{
  "n_layer": 12,
  "d_model": 160,
  "n_experts": 128,
  "experts_per_token": 6,
  "d_expert": 32,
  "d_shared_expert": 0,
  "activation": "swiglu",
  "moe_layers": [0, 1, 2, 3, 4, 5, 6, 7, 8, 9, 10, 11],
  "router_score": "sigmoid",
  "normalize_top_k": true,
  "routed_scale": 2.45,
  "balance_loss": 0.00019,
  "balance_bias": true,
  "router_logit_norm": 1.5,
  "init_std_router": 0.0293,
  "lr_router": 0.00177,
  "vocab_size": 8192,
  "norm": "layernorm",
  "norm_eps": 1e-05,
  "tie_embeddings": false,
  "optimizer": "soap_variant",
  "lr": 0.00513,
  "beta1": 0.95,
  "beta2": 0.99,
  "grad_clip": 2.0,
  "batch_tokens": 262144,
  "seq_len": 512,
  "train_tokens": 685700000,
  "steps": 2616,
  "dataset": "wikipedia_en"
}
Below are experts of layer 6 (counted from 0) of a mixture-of-experts language model. Rows are named router (the router's row for the expert) and show model dimensions 0-159. Each number is 500 + 40 x the weight over its row's rms, rounded and kept within 0 to 999. Numbers have three digits each.
After each expert's rows: a language model's description of what the expert responds to. This comes from a sample of Wikipedia text that the model never trained on.

# expert 49
router:419568472497556488526463512423504486457438498500564521493457492567504502599465537483520416530489500513487586484508506465526494504442531553444543484450501441515572550479555503535499453507512487504460500472543443463479489503441446469443436551491491508460450538507487545505412505579557543473458519493456431547477511428472469452552547541542485555496582573430453526448438550487491458484497463517497532504459468467465519471527495535456515524499508477426540452582475487472505489488488506
What it handles: Heading markers, place names. Closing = signs of section headings and first pieces of place or personal names, e.g. Nor, Ab-erdeenshire, Th-iruvallur, West.

# expert 19
router:483428462446480463414503494445535518542396524517449591610529473506494554532430559468464451481516509534517496486520501411479502494476482514429529483514408484522521450468446620557509493441556510439510540557551479576548489497481469501459568480509548462502511448527521519452519440474566531499533520530533474455541521541480479508464455512471485455494490472470476553488518466527515525502559460535461427588496548497527535484504547517508533473541491484478525459515490561509462513531485459
What it handles: Adjectives and ordinals. Adjectives and ordinals after the or a, such as new, first, former, third, 6th, plus adjective endings like -al, -ic.

# expert 61
router:467556478511438528532521415564501482528452501472475477461467493491491468591505482596522500508515487606577505504527427482460527407473534518486495511430536460531491525524506502475498495454543492472463513510504515506457488511478581541510482497465573445490492468497490538515555517498431499461518486481499488541531400437490550491565551540496455413539471583488521517416482493482573503539486503554516426515482516534540508478491504427501555500492509429512575522522420489498463500491385486
What it handles: Empty table cells, verbs. Pipes in table rows, especially after empty cells in sports or legal tables, plus verbs like was, remained, appeared, been.

# expert 53
router:523504469530450524474483440491452459544435582416501446589487466475497536476554554555502451484454504540490491484469454574523506526528496552541557524514495501541579469457456531482529503479511441440536462472512482507477486475546467502506535502564569446481541548536504468469477500407484544490554506500447506443478466582447550478481487443504541503522511580497561448512490547518548452552529542534547540460460509523443398526463419468504483485478538494438486546430509531577485497466503468
What it handles: Titles and offices. Office and award words in political biographies, such as Minister, Governor, Director, Award, member, appointed, Deputy.

# expert 56
router:408553414485507431474502552542503504474469504602493552506482540557488475514499517552455459491444500502572494503449483544564491497450504535512440535501535446534512516505537437537492533559489482506471590533456523580390486519458538484483421492512501519457523470442444467468444549501476550502497415449452502485548557503504468512492501506498519518526513506488489452478464485473512511594517532482458462483545466520461565495563471578510498443520450491545539516497513406588466459498464540
What it handles: Name-like first pieces. Capitalized first pieces of names and words, such as Mac, Pat, Ch, Dan, Ben, often in people and place names.

# expert 51
router:441546538503494439439487459583431525543557473605479455525533497485503549515550516551489477474512480501535523473460456416518485554514478516547511456480533472423496505618482479509561543462515581501495542520463532520475426456503477463470466512571531447529517546476514511482540584489484535495420451549495543425487471490476487505470473457478502607520473572489455525420555522458452500500502538479531509522528491491522488470488439525481567468460487489480583500515561535511544534522516441
What it handles: Table pipes, name pieces. Table cell pipes and pieces inside personal or place names, especially South Asian and female names (Kumar, Singh, Emma, Vidy-a).

# expert 26
router:576460481485528460481500486538444487507542508503480462518504490463474481427565485480561624434526536504494543505507485445491453501523445491495475441469404527442601549494504468467507502472519534532441416484541468487500516470511558435494530503591474518523508543517525483559508581534532472542403491528437517474530506594489495559490462476461506509500556473448565504537506496498566505492422538504520518490504554446531462492524482406462522509517530513518480509578546519449451515435505459
What it handles: Short word-initial fragments. Short first pieces of split words, such as t, co, re, do, and cells or fillers in sports and statistics tables.

# expert 33
router:463536518471496480467485460477496473470474482543513559507487515484536505489500505517523472512470429507435523467465492337494502482487451525483506480542540500468482468492552560546491506489489502453507445481469514563487480525497500473482458542462538549473476495483465507522494542484482527481472454490446491480480524443475404438505514485472524707529515522491491472475487571452465512494517512503497514525537474507494495482498473725514529518460510517464526477508460472473510480441486485
What it handles: Name-initial syllables. First syllables of foreign or uncommon proper names and taxon names, like Kam, Ng, Cer(ambycidae), Hu(bbell), that continue into longer words.

# expert 54
router:556452539556519505508512542515470439457491518510538490529471477538436493457495539524481471529459506466504494483526492593512525498530589457497542483443537486518456504560473467436437471428548506493441495559542471508535551543454525469504537447565602472415470502509463520478508538487479495535460450533519568523500538512541570544473476516583512435470499466530489482533539428451551486490557486468545553497522495460546515495428428466574457479488506545468516550623471444454448500507515516
What it handles: Reporting and action verbs. Verbs and verb endings for saying or doing, like stated, wrote, insisted, said, discovered, often followed by "that".

# expert 32
router:533483510442531504546503491508459549419507459470490469506572587477499544445522567490533536547468463551552469440507552603496518500518547491493493544445425485531496543495421447544487473456518520594458478467524541487481481468461517456505454548549568527458492506472540468471517537507488468448522512538497519525445503517510567545600524495432464403461559441491446452400488448475503486492479504508539575492462513542515498545499530474492479458473526573570467515476544505515543484477474547
What it handles: Hyphens and list dashes. Hyphens inside compound names and words, list-item dashes after See also headings, en dashes in scores, and table rules.

# expert 48
router:494550464473532551485479434542435500395507549499521412495496451500563500445517530531508446583503467545464544492501478479487472467523493483485484461467468516440495443449506554459468532526459526458561474505534448446504596455524548497555508465427439529580504572536461524516587454512468523426463463480502551494535441508546479511491478416491463523552486528498484545489521432489489517481570539462543483502520518566423504540497485532462554543514396497517532483475456520507436529489510484
What it handles: Section heading markers. The first "=" opening wiki section headings after blank lines, plus infobox field words like Born, Genre, Website, and word stems.

# expert 29
router:538460549531470468450520504487493485510497505505481480552522419499497479463459457476438536460492567525536462412533495551449489460522460507513510460425549467506541513486479462519517474557560491483466455459506525562491498520500502511454521545529517526406562513519479476516473483485496540486560498493525556492567464523501524538570550537460529361465538523414527528554485597504530504505442470492562570499460544517508452521549475472481533482563407510545458577501447446532523435488575529
What it handles: Election result tables. Pipes, numbers, percent signs and party or vote words in election tables, like Votes, Turnout, Majority, Conservative, Republican.

# expert 55
router:491595518475543537492480604562459469518438555495509497461502512521547511514554481469488522465462454442518432567491515566488459533496479546470545395474506492576510500506512543500539521448481464460521425528448490478439518452482478529524489483606509541555548506503558506507490502513481495505509501568488448523448476460563543539453479482529447341468465448447508534456561512466515457516526539429510528494486535517531476496470484504518440429548550533497494494493516581516498492549507517
What it handles: Counts and numbers. Number words and numerals giving quantities, such as two, several, many, five, 300, and table figures or scores.

# expert 40
router:494502492468467525522481551496455499539494447482536443527468511591482558478499460521470533494508529501507465555524473565455471473449515498489567565456546502569512576503519458528476558491520477584500429517449590464446514516512607522493528459511421516520492555521490540437502480505600524459455538520471513495515575515502483546433492446490550536485478527522502482486396579546471467566460510500468418517487466520467439489501531466566549506458525483516493495517487504438555444542520417
What it handles: Particles and adverbs. Verb particles and adverbs after verbs or commas, like up(loaded), out(lined), down, along, no longer; also paragraph breaks after headings.

# expert 58
router:480520488461463442526493539513419499525530531395537508468483474465540475431422517452500583487455602510495520518430549579513470577507491494520464506512453542445485502478439501503522474498505519502503594480457551431486485608501524524511515519502458585512583481451468519477456458467415562569482578484515481525568502539492522492533506535505497453439487466488507409513530467548470510476523514481478488492525478521524479536521558428454467562497533533521526467497556443538455509497513470
What it handles: Infobox field labels. Field names and separators in infoboxes and tables, like Constituency, Location, Genre, Position, Apps, Votes, plus dashes and line breaks.

# expert 35
router:582536467525505477490447471521537538461508510470562519519572512522454478459518445411486553509496456496513496475567510551536501538506528484509481552479409607519566507487466516524480487473483506481520563439414464450542547458536509533498521526531494519435520424462520505471493515414448454500521522503541533550459557441506567547553447469471477437523504501540493485482505571546489529457514463532468455489462523446494551456596471428487468497573482474539537514509527565430437449496518535
What it handles: Prepositions and name particles. Prepositions like of, to, with and name particles de, du, Le, La, New in biographies and sports careers.

# expert 22
router:510463413423449457486598546550492455568581481479501522464443480498488502467496529459520533524533448530537500491483503561505504473439522517518482526483434560528472494495449427481544533497580451454426503530437539452476550543454485507533480523469515517457537499459573471468521493482489485571533472466551559483498464457474472496498544456555462480505431516501504472576455475557521507469509471443532405460522439528561528501527562428521510523519519526491481479461601410483558498530513512
What it handles: Dates, tables, sports. Table pipes and line breaks in sports rosters and results, plus on, after and at before dates, as in "on 12 August".

# expert 63
router:477583487512520516526440469571400505457500489494555481455505527530449570462553524513491444527503429512506520490492451517482569524502510509498484586501556486523484449467484502427452412484569445493485444481530491476495544545540562498531511544504495540411543512516427493494524586451486479534477519557527435477445476574501448481530466508501500482517401513495458432535489533531511525439488480518543515494503485491471494503400480533530471454478432549478488516456523602420479462546525529
What it handles: Prepositions and subordinators. Prepositions and conjunctions introducing a phrase or clause: of, for, with, when, while, although, e.g. "founding members of", "While in".

# expert 6
router:487534512556547489509556479470524458389499542421461502491475586494501477506487510561544505552544519456516458516538518556547550440486556497532484473472404456521485501496507465547515515425535524533538484497495478456514482520490528523410535512427427463564546552469533465467500455567506533574505557539465466519526479525554527531440479482460491494523498543464521474430495522493527472486401514536502515480408449515520462522478529456474455457550452489583562464446482511470520545459580544
What it handles: Places and definite articles. The word "the" and place or structure nouns such as city, town, village, park, Route, railway, often in geographic articles.

# expert 24
router:487518506480470502494511480507465481467537485525494546508528494515519521485489480538514461505472415531415533500479506352486480481514468513498509485539565487477478468458491585536536510476461504451517494506489488528462477492472470507478481520470491507506456489498499486503483502486508542466480450505453524489494497457506427440441506487465495760511495502525433507482507555497489544482528475493453507551532492514468467504486455691507542492486513468469519495472457479500520487440501475
What it handles: Table cells, possessives. Table pipe separators and first pieces of names in tables, plus possessive pronouns and family nouns like his, her, father, husband.

# expert 4
router:506486483472524496498502488494577457448482552526519396484442498542555558469502481489549522479485557495502579503522597551511442492486521413467590564477483438508500409545541495536463532459494475465478478493480506447529450477480547582484487485460471512463508464510498472536466477530507519495569523423463498526510588475568534448570567493548456466555536501522509513465505495462542434536504516515528455424491501468507481456473519417466450553499533534490452532478578435419527511494472509
What it handles: Romance-language name pieces. Word pieces inside Spanish, Portuguese, Romanian and similar names and places, like Tor·o, Ibáñ·ez, Constit·uc·ionales; also can, may, month names.

# expert 15
router:485561519546536498511540490529519487477507499448523552520444536507508507533454442563519444496487446477412550504478537383454464549548450572529533518520587497504490461429487561501480504484440516482539509498523545521449502493469461536439462494466475519537540502475476496483461474561494493431467526458480558473461539456512465480452496495454534656490510451491448563501519525529514541522482522494487451550500560538483469542513509661483471468491512558476508478493429529528486465480504466
What it handles: Articles and topic adjectives. Function words like the, a, which and table pipes, plus abstract adjectives such as economic, educational, agricultural, cultural before nouns.

# expert 45
router:520538563416458567433522546565552481497497470510517553524524422515472577503512483539483508475501527490531492559445548532482489446523498475532514479541526452447532457405502472538501456486533469415530496517524516456485439465532466503529497573459524490503531501498444504483469562515445468562479516485435472540514507483500538491442602572442567573467531446498401481416495435501465419528557468542478560486510485532548474499482470520537525487521550439484472483463506501550447514447513506
What it handles: Infobox dashes, English surnames. Line-initial dashes starting infobox fields (Date of birth, Network) and common English surnames or name pieces like Smith, Johnson, Washington, -ton.

# expert 23
router:537499456461553576493486496566510519513551537544401493521483570552536481452448511516497531487447545474511542504444538423498513513453452516534539536522461470476495498519562441500544503489527572436481509428426494496590526454551478471535531550563504531478547507481527491503483457475501460477554502559456520528570503506572504454576519456519491484465391489482511527451452495502554489422481517514440478490468496500502460454463489424478524537459569524431580530533516553464538566475505532
What it handles: Vowel-ending mid-word syllables. Middle syllables of foreign names and Latin taxon or chemical names ending in a vowel, such as -na-, -ina-, -ora-, -ti-.

# expert 14
router:473530464452526490485545548565475483422559453499454442569522481553472468483522474506565461456577520483497484509515504538497544514529440492470510516597524519556467474500487472446502569569554529466477584501456526501573517545448549436480504451431478501477466508485513538498476508513536454477404376422455496495476548500496500463466460510519497518504541464558492535574478495486490516546525544486532496523549523498448524505425495562520446501453501448513543470439543605510471490436481490
What it handles: Music track listings. Separators, quotes and dashes in album track lists, credits and tables, plus music words like vocals, drums, band, featuring.

# expert 42
router:520510530476544575502545509496517492474509616528462474534538445494484571443541467532476474474486398454463476539461475482512538530485497442487460497559489499503528496495468526513455421522522467521562425504463438545495509514470509508513522471530453454564449539542471534488451515472536492495512461580487530528436467480564472558486488591518546546580488447476533548459479457553454487453468498476474503537532564520462524519453421579431535496526574435442508472503496519508465537480485404
What it handles: Institution and title words. Capitalized institution words (Company, Association, Academy, Army, University) and title colons, as in "Star Trek: The Original Series".

# expert 16
router:502522483518443526439514463592559524491461492482487563516485530520438429544543435550531438527532491517509500503519493377518477484503486520509536444598514506477426466497522547541510529520502467479529430471481525483466510493529444597531473469535509527512440497519491490475502491498527505506440465465466582511452488514510453507450532490472519573581431459476486560437494529490480494479517509516504562443503499521477510554558446622496440522451433529512501511417409541560502505461493517
What it handles: Topic nouns after articles. Content nouns or word stems right after a, the or an, often media and arts terms, such as book, song, film, spec·ified.

# expert 36
router:519463514510459420526489499482548488530571450598457477533514498488549512417466546523548538487510482494503479464487521496551504495490460535556484508531510488457445432595521420467570550455442479533509563479464495507513524521403572441511447528515520465503491496446516501472489525436451510485542396473517537427485536505460520594421513474483466552487485489491475489477562495508503534520491558482489450544515497491525586503531507572513491492462415490500507455480574461532571511511556430
What it handles: Sports rosters and names. Personal first names and country codes (Mike, Steve, FRA, GBR) plus colons and pipes in sports results and score lists.

# expert 11
router:541520494524534513491459504518472473494550495595536487456525540526566572572523479499493518472543416461505526539531401403475511479514447607546486445519474508453475516501524596488469525539475496492453491514522472458498476512540496606475492435487505467492507519480499486456541524499544484469449483473444513573466483487477517459590487552461559587553520479524503525477503568549475462528472536541509550506522462481441522499418565562493483477485443515487553476451530513537449514524579446
What it handles: Sentence ends, word starts. Sentence-ending periods, paragraph breaks and heading = marks, plus opening word pieces such as rem-, qu-, cl-, h- and standalone years.

# expert 34
router:503515484522521527512493496546571452470473469463501497479443528538536552558522513497545451571542496484463520559459488462453491499505494486529488509554463522423547430513600444559521477461407508468449500512526527525455535542550418514477529530468452554517563550441525528567517526559451523537468517456459498565494524512407523499485487543521530441541461460522501445530406529515535491523508496531515477525450480431478552539460486385433505432514472525460538436533465542459463499512472482
What it handles: Numbers and units. Punctuation and units among numbers in stats tables and infoboxes, such as pipes, parentheses, m, km, ft, lb, decimal digits.

# expert 41
router:517444505497504451477491525558509498492552494485429481462484479442508505425580495447573480498475527565527480488565540581587504538478464470441480463504485476472500463522516510538506468542497477416434457465501489481459536550460510502526535521554501481473476486572568461519507572476467510519482552509540513499486511580555559467516533526468480555386464505508505491544495458473476526505526399464462555504463503540535516416475407501581492517505550456514458552522468545479442530512592538
What it handles: Connectors between names. Words joining names or parties, like v., vs., and, with, by, Jr., and country codes (AUS, FRA) between players.

# expert 30
router:465456519576531592466474479461537544509415515524494468465461453459549508503532524522492501521543535469517486542469505470496512483533455512441513568478444476502568419519566478517526499476465481520397565514439563521548520493519425424552462581483497497558541519494444483516552440488514492569512529507549516502501513489437531471534475467510507490493537573436483463573483500494480504510463545541522542494477547515425414459524507476538519491467616560481455474483425502563512508485555465
What it handles: Dates and time phrases. Date and time words like "of" in "As of 2015", "late", "During", "On", years, and en dashes in life spans.

# expert 62
router:585524488515473530605544501463535533525506613463503528532533531499521467494506552513397449508487555458460443480527457558511467493437466486501525480535517515434487591469482478421508474584556476497498463506516531506471523509417447501475512559506538504501493443493518475526496456529440499500565541500499442494542466570465582476545525538456504447494502531447528523481502489551484502547513503523455555529507413462487501523476511379483436538464521545510469497528504481446487512602458520
What it handles: Math and special characters. Backslashes, braces and underscores in LaTeX formulas, semicolons in data rows, non-Latin byte pieces, and chemistry-name hyphens.

# expert 1
router:559508485512506516474516491500513524605471531523551491501572498525511523501471528448596484505541534495531475501491508453537509465439466482516432475516395499508491457575405475509512429498522561528515455522473513469512428423496489511503496511485513529498449514539511546491466536478623482501476527420464496513501506472530551519481545504506490482547497477500480477472561485450490538537569514513510410469526415509513481480541611406544509544483546453417565479558515421514475560508481472
What it handles: Prepositions before dates. Prepositions like in, during, throughout, such as, and month names or year digits that introduce dates, e.g. in 1964, during, September.

# expert 7
router:478500563511547581519450508521466481437455530424443511494527474498538560562482489563518440483470477485506509524469484409590499493517477491496545523515570574450506489469575467480525466591534490520561500533483516551506490524478496540508446527510511485499468518541447571463533484522550516470532581516452536474485524530493464442506512514480542637541471537539514521462481527484489516473462466470501551477476545474437506561432414564465535526439463465437531526544527501510457455425472458
What it handles: Institution name words. Nouns and word endings inside names of organisations, publications and works, e.g. Arts, Research, Meteorological, Affairs, Times.

# expert 5
router:482423491425463456489484472459521457466563470531554504544540569458528563562517536514556437503582494521590508555506475460510439510512559541448493484535521489513527488615451461502464547533505510525584543536506515535538500522550510506524508482415473519475504462462528502501489501504486496494413509510505518445490416528457487502485511542541493516500562452557480434451459533524500504514445478463431442566516438498578466491576550463508487504577492512556518500479552494542446449466478439
What it handles: Past-tense verb endings. Word-final pieces like -ed, -d, -ted, plus th- word starts and short action verbs (led, cut, hit, directed), often in sports text.

# expert 46
router:446494429510456513459461503492447476550448508537484450503497501506452492471553515391512461439510502546462490497519532481481465529458511543477473577588436523519522488522474534564456466535486464509505552570449493395480493465501497502503540476536583456463496501533503452515470549441477432552508539496505498486466512477551447447601523503417442506574467492487551499570526467404472524452476534524509511490513563496470490519519493469474556441507526505535541561471430563482505473485503597
What it handles: Biography function words. Function words and digit pairs in biographies and track lists, such as had, have, as, attended, times like 4:14, percentages.

# expert 59
router:520497472513454547378437482492454481564526564524477499474495491414477525535571474597476430486481480521555493520472588500505506518576453479472489478516476497583462484489486482550524479552489573482416518585455502521443491534565538486524474461466542464509495500490569517544513551503594540519476565532473524539497549438509468461512464523476438497495532540523503494560468538502475461478511469507472466466496518412428505491523584488568568515443498437507502539489472461458506503448508515
What it handles: Table starts, life events. Pipes opening table rows after headings, plus life-event verbs like died, lived, worked and directions like North, South.

# expert 10
router:513419549465513605479445492469521472478484461496546525506541525515499522450463550608525457446500476555491491531474545390454485482509461500491491483557613449481473456472478531555475489529487494501513467506536480548496501518499521562499523543509525542478449534518426513545506530432531530473573461469504458455505467478530413467428508493490511639537465510498486507481506517474515441448531478490541476516551516489469513497452468613442513528507464499543551508442493537481536493419470457
What it handles: Germanic name suffixes. Inner and final pieces of German, Slavic and English surnames and words, like -berg, -feld, -itz, Sch·ön·bach; also book, List, Group.

# expert 9
router:484508495597535468485465479534433440594518566562468554509509525516450442558497544493527476473466492481510545479452412535490493482563489465567486553490539530494480441484528485486491533498465498472509439516415478526448470515522514535532456453554552411549469470501472489507443581527554518533519532483492407557511514536505519569510491517465467504495491495561425518516478547577502467528510580557483537452545502425476527506503485496428540571458561446472464507559473567505489536537489492
What it handles: Biography education and career. Words in biographical careers: verb endings like graduating, prepositions in, from and of after University, and people nouns like students, professor, him.

# expert 38
router:463571522526515510533493450479497529457504476399497500535486519531498492498525500531580462527499471561459523523502478416465508478497467524527523496522551499465504467479535515493546488534484512527500511494500510504516463467491488497457499527408509532556481556403488508574486528494490534453469540540411507469487521493566431500479511557453548699502473458518473500551499533454534481541560563471484491534532492491501477499546445609477508547507537475475535412544437496462572502465462445
What it handles: Plural nouns and headers. Plural noun endings like areas, towns, systems, the = of section headers, Species: in taxonomy lists, and coordinate numbers.

# expert 17
router:484464506491553489491526477519517505575546468446477446506414508492471580474522504521608516589556404470545524485497486449535562522506467550531538490552455506596401505563504524506491441474494460457520472468474546597446419471518499439499576527508593554459503536523502510515493510511511497467484462414529488514456510533479540518490507503538426572456497385526527477475469519475499535549445470486475450479511492513510534492464468494564501538505493463474487499444461512475471508467506476
What it handles: Line breaks, capital codes. Line breaks in lists and tables, and single capital letters or abbreviation codes in tables, like MF, DF, US, SD.

# expert 39
router:492519525487498508479474444489492477470493451523497567521509508548526499516482478547518484488489425543479524504453479344462503467505445535497493476560552482480456458466560566523528523514462506470521465475492500561507460517481465548477468510473503516471473526511459503531517540484525536453499468496452500484469490479478414413445511511493504695522477478495483453479476563512496514502539506503478518494556517547463496506452464695488501508488475476446564486494438474484483478441514474
What it handles: Institutional abstract nouns. Abstract and institutional nouns, often after the or a and before of, such as committee, collection, establishment, adaptation, board, agency.

# expert 27
router:512472531479478538497532476513504522467547470510494555509482528533466550519489431540509502479469423549486540510511492323465490494526458518532497458512572489499492492468531579513510468530484519523512482481460486513475496523537451550446473580489523514463473490498480491528494519481504526487475494477463530478506551487487425495426466508475508709499434492559430507526479529536519519496492514490485478535524500527500544527438495654494449553525500503478520520472466435525471519448487441
What it handles: Sports and competition nouns. Sports and competition nouns (championship, game, match, tournament, League, team) and closing parentheses, mainly in season reports, league tables and infoboxes.

# expert 20
router:532520509472512545515479506521465464473552461541498508499459431518491514550395542586519498516563518468482473549477519512473509453461472510557542541489505439494517513548538539427513451449455504526542539476402538512469521490497511461547516481522472516545512515503466506531407575498444476475524570519508484517464443488468473545391549512550516448493529540493505536556492461515503496466462438489537400497512513497507592563505521446574445482557436455493523496627516519495494475519526428
What it handles: Place names. Country, state and city names or their final word pieces, such as York in New York, England, Japan, Oklaho-ma.

# expert 8
router:441466506520584476489536500525506497497479513621560419464410449503477510551495485513539479484508432547480487589529440539555497489532467463508499496497466475492495546494473477505501475527530501497459442428560501508450535479559468516509524473513560483506468521529562514534555496513450521521436530572523579426510430503542509414485492560522439493512490487454517451601477523517523528501481559546504546532492438474484467405380525508514491542554554485448518460520519470501469472495476529
What it handles: Clause connectives. Conjunctions and commas joining clauses in narrative prose, such as but, when, where, until, before, and commas after dates.

# expert 60
router:553559417490513540479495527535445476502465475547561529554439571509556555492559449484507496510500538504520543456559396442492483538538511474522476493488455552492528510510521466531485426503474515432502432549485466552501473541481537422473506525514426482559476507455499499488477470504476547452484560545507529469484494568499484505628530573547531437454498502502545469447468472493513464445488588504493573540504442528495509508544480400490525551430488569449527435487529526507490518520483497
What it handles: Japanese and CJK text. Byte pieces of Japanese and Chinese characters in romanized name glosses, and zero or pipe cells in numeric tables.

# expert 21
router:544424481508535467491487462483493493481492592526505528555509500538505524445439508560485443514523451506438514514536473400537511582420482512547487479565543483507453521513533533466561533592541468497539456546465532532520540543491430550468533526479545551421432512546468437574508485514472582443565468519465455472482444504494417490447443484493482556563512474440490466451475495514513514459471492524516520458538530518515478507439494596497534482535432526443537520528456508462525486534522471
What it handles: Scientific word pieces. Mid-word fragments in chemistry, biology and taxonomy text, e.g. the yl of ethyl, omo of anastomosis, and Genus, Phylum, protein.

# expert 18
router:449441447493519469560482499563555477572452463538512481489531547548533519490424507500504446490447526494468504511458441460487490487476545586502473529549508514514519458499500516528506463493491516564537425497557470515483499540442449516458488454433551490466603539497453479497567503535481480453506519537509494501491525443482395482470499453494562470537498512488439510577561464583442471541509528598531496481421470526415544498449488531505450457522424485523496525559519517524585480552517553
What it handles: Coordinating conjunctions. Conjunctions and linking words, mostly "and", also "or", "for", "including", "provides", often joining nouns in section headings like "Threats and conservation".

# expert 50
router:568546440524569499450516520428539540493507510528502515426522513540499431508458530452459528518418508392553529527505440566451552464468514530471524513456514506504495551498578495375528534553509435501534457522480487500537516495488418476495527537577486468492502536510501490541531478514482482479583570570498452557523477535465500460571391475472543474468489541492576498508547510573512557473459561540461431525526527491509473527476487468489513465495516534475465477499527567487517448524528530
What it handles: Short ambiguous word starts. Short pieces that could be pronouns or word starts, such as she in shear, ne in nesting, we in weevils.

# expert 3
router:481546508550484511504520465486521542512469499520480485541424530573553423504537494509428483484531532563486473496443507558492537433513486532443482518490525419478447467494539514560560592469481461506477486500527486487398520555478465482467483540479522460547519509473531514514493534405513509472541487518430391413460467589451526490528480472510548442463478548482453477435529550519490511495544445487464525446464514440538474511525446623485535522518515423475492532504466571542514524492507473
What it handles: Person descriptors, bio openings. Nouns for people's roles and kin (man, son, king, President, wife), plus the paragraph break after biography title descriptions like "Brazilian actor (born 1964)".

# expert 37
router:473535514517607486545474562466555530453520525463473446453455500526527491539521517523487546515443491490521489504521474506536578437536556554486503485478451455466492494501545488475505520469545527509538472470534458495579524495558525467578498498478488485562515524539445535499512515514521492435538444475527452446528471460527520550592446475439461478514438532399494480471477524474474460463500467503471397521459556536446516526538476455439503463592426517461600585555456562492500524472485493
What it handles: Pieces after breaks. Word starts after line breaks or headings and syllables like ca, va, La in architecture and place descriptions, e.g. cambered, vaulted.

# expert 52
router:473577531540477503497486473503519483460514446490481560469461520511510525469508451580532531517504429539446489472442525404433493476511455521501547481504530545429465465469585517501513510512490506470495516504474499485565492484511498566525467530488461514517498513500478494518496464533447461436464570503472558505510460525511476488426502506397536661548488444540484524515518514495482485511530588439460544527574494503494449543457469652438493511467485510464532451517429523543488469488505472
What it handles: Plurals and noun endings. Plural -s and nominal suffixes like -ation, -ment, -ers, plus plural or abstract nouns such as services, goals, research, orders.

# expert 13
router:525446521449521436484458488441417435526492484503550492544447570447550422505488530495453566457512559488502467477476495577547432481483495531520453516532491509559425500524493481485529514526492509480534510558491546503495535503473516446544505501484510549432468487571518523565488475463476475568475452483489457475460523515500545526522489522528473519504537521527501468515538560437561508440562509474459524587436451494504594527453565436493525547406434539566448484500554472463538508560428534
What it handles: Slavic and foreign names. Letters and word pieces of Slavic, Polish, Azerbaijani and other foreign names, especially diacritic letters like č, š, ł, often in sports lists.

# expert 25
router:474428581502456499511517449471507489599538499466508510438616539470527498502505463473520467462454467507493563517475508430555548571537497472570490502470491504487427446550496508489513494480445537515498494550524555525560464477578446472511500493499534467542507496536494515498522462550557446589486525533568536498511432538476470461427418518551534531528465528494534512479570550528566451520440448511584475521475478520546512486434491456478505473526483567560511528466538484493553512461439438
What it handles: Sports results tables. Pipes and event words in athletics and sports result tables, such as m in 400 m hurdles, kg, weight, Olympics, Championships.

# expert 43
router:484533483492527480456524476531557494548442564555529487456493520547475534449593548582530507571524448490489510521536534488486478474497540454512560465528538514533447491485500494472514516481571451540494479517491511521515424587532414526444454590551531506477550536551510548525502548511553481511438470448508495558506442491491506451542525510511535508505509497502540469489460463463453513383533532517479497404510480538490492502547515426542540420409430440477499498470566503501557577506478516
What it handles: Copula in opening sentences. The is or was right after the subject in an article's first sentence, e.g. Le Touvet is, plus date numbers after on.

# expert 0
router:533549507528525452541495489493531478498464540516510539474504555481492466518446459555526414498499420519499491509521437418498465492483401508486505486554535503456469485507584577441535520519491497558520452527531487557543526503538488564496533481532500466452500525453511515589474445519524530484478515521461485503512482531458412487469535452504546615531487519500507520587508585512507482452533518497478450511535518514480484539403470663481501502529481465459560479518463473502527458410478481
What it handles: Opening quotes, common nouns. Opening quotation marks before nicknames or scare-quoted terms, plus "as" and abstract or property nouns like water, rights, estate.

# expert 47
router:557423465527469467543420469584495452528499463546494485500491521444460405517583535473517505498505526554490510525477477501472491500591557531513442616480453540464444512520499512437511467527477528484470446491465481450491492448550554469550495495527563506515444470530476547506492568545506462492496435584478470512426530495477493500559570463497494446512491439514519490533429515542529480579492455473545574472463524471458535552489561476462532555492522464489434528538536456541484456565495483
What it handles: Headings, accents, word starts. Heading = signs, paragraph starts, accented-letter bytes, and opening word pieces like n-, g-, dis-, min- in biographies.

# expert 57
router:463497483532473598473541466422483500505533421433580566498468472536542484533534469504439469502506541524479568528496490523421519484521464511534519543473516441521483490483458534535499544475454548500462482480605524544529446497477516451576473476487489521504499509604485483514433547531584519426517456406451529541549504461455506452522497570513474560546446418465405494426477515483510489508437495507532540495522539463529494518500442512501468557530562542502476508460540513522552531485528488
What it handles: Sentence ends, Latin prefixes. Sentence-ending periods, commas and paragraph breaks, plus word-initial Latin prefixes like acc, aut, sur, disc, ret.

# expert 28
router:511443494519470566522509503490501490559510489494433489488528478449482503425492440473487614470505525456513510584445545449514505568474441564490552534541576489488532561519599548493471508455531503475476443472495556507526497523475453532503485452538502451500485506452470505417493460530459500463523487490501484436527485457479459458512489561470471501495557618512467472518499451576506482500563516479461531526496460476484625506526545458494497546446533446484463530414413494508543437457511499
What it handles: Subjects and auxiliary verbs. Pronoun subjects and auxiliaries or modals in running prose, such as he, they, was, would, could, may, often before be or not.

# expert 31
router:523443458451533460432560454485533514514428446563473491512523521498533465472531572426481448543513523470459504552462524505488537554499462487462559538513483565510427567515486558565508470484526488507576486499504508441509381551538555538495501436507520527480484559456433513529518496534443489463559457430513458518466517489461551500571496469517432551546512554411463489545522482452442500506524487525514464442545508460525474476592479478510566514469458534513465502504470494480598547517490500
What it handles: Mid-word pieces, coordinates. Mid-word consonant pieces of longer words (unrec-ogn-izable, kil-omet-res) and the minutes and seconds digits in geographic coordinates.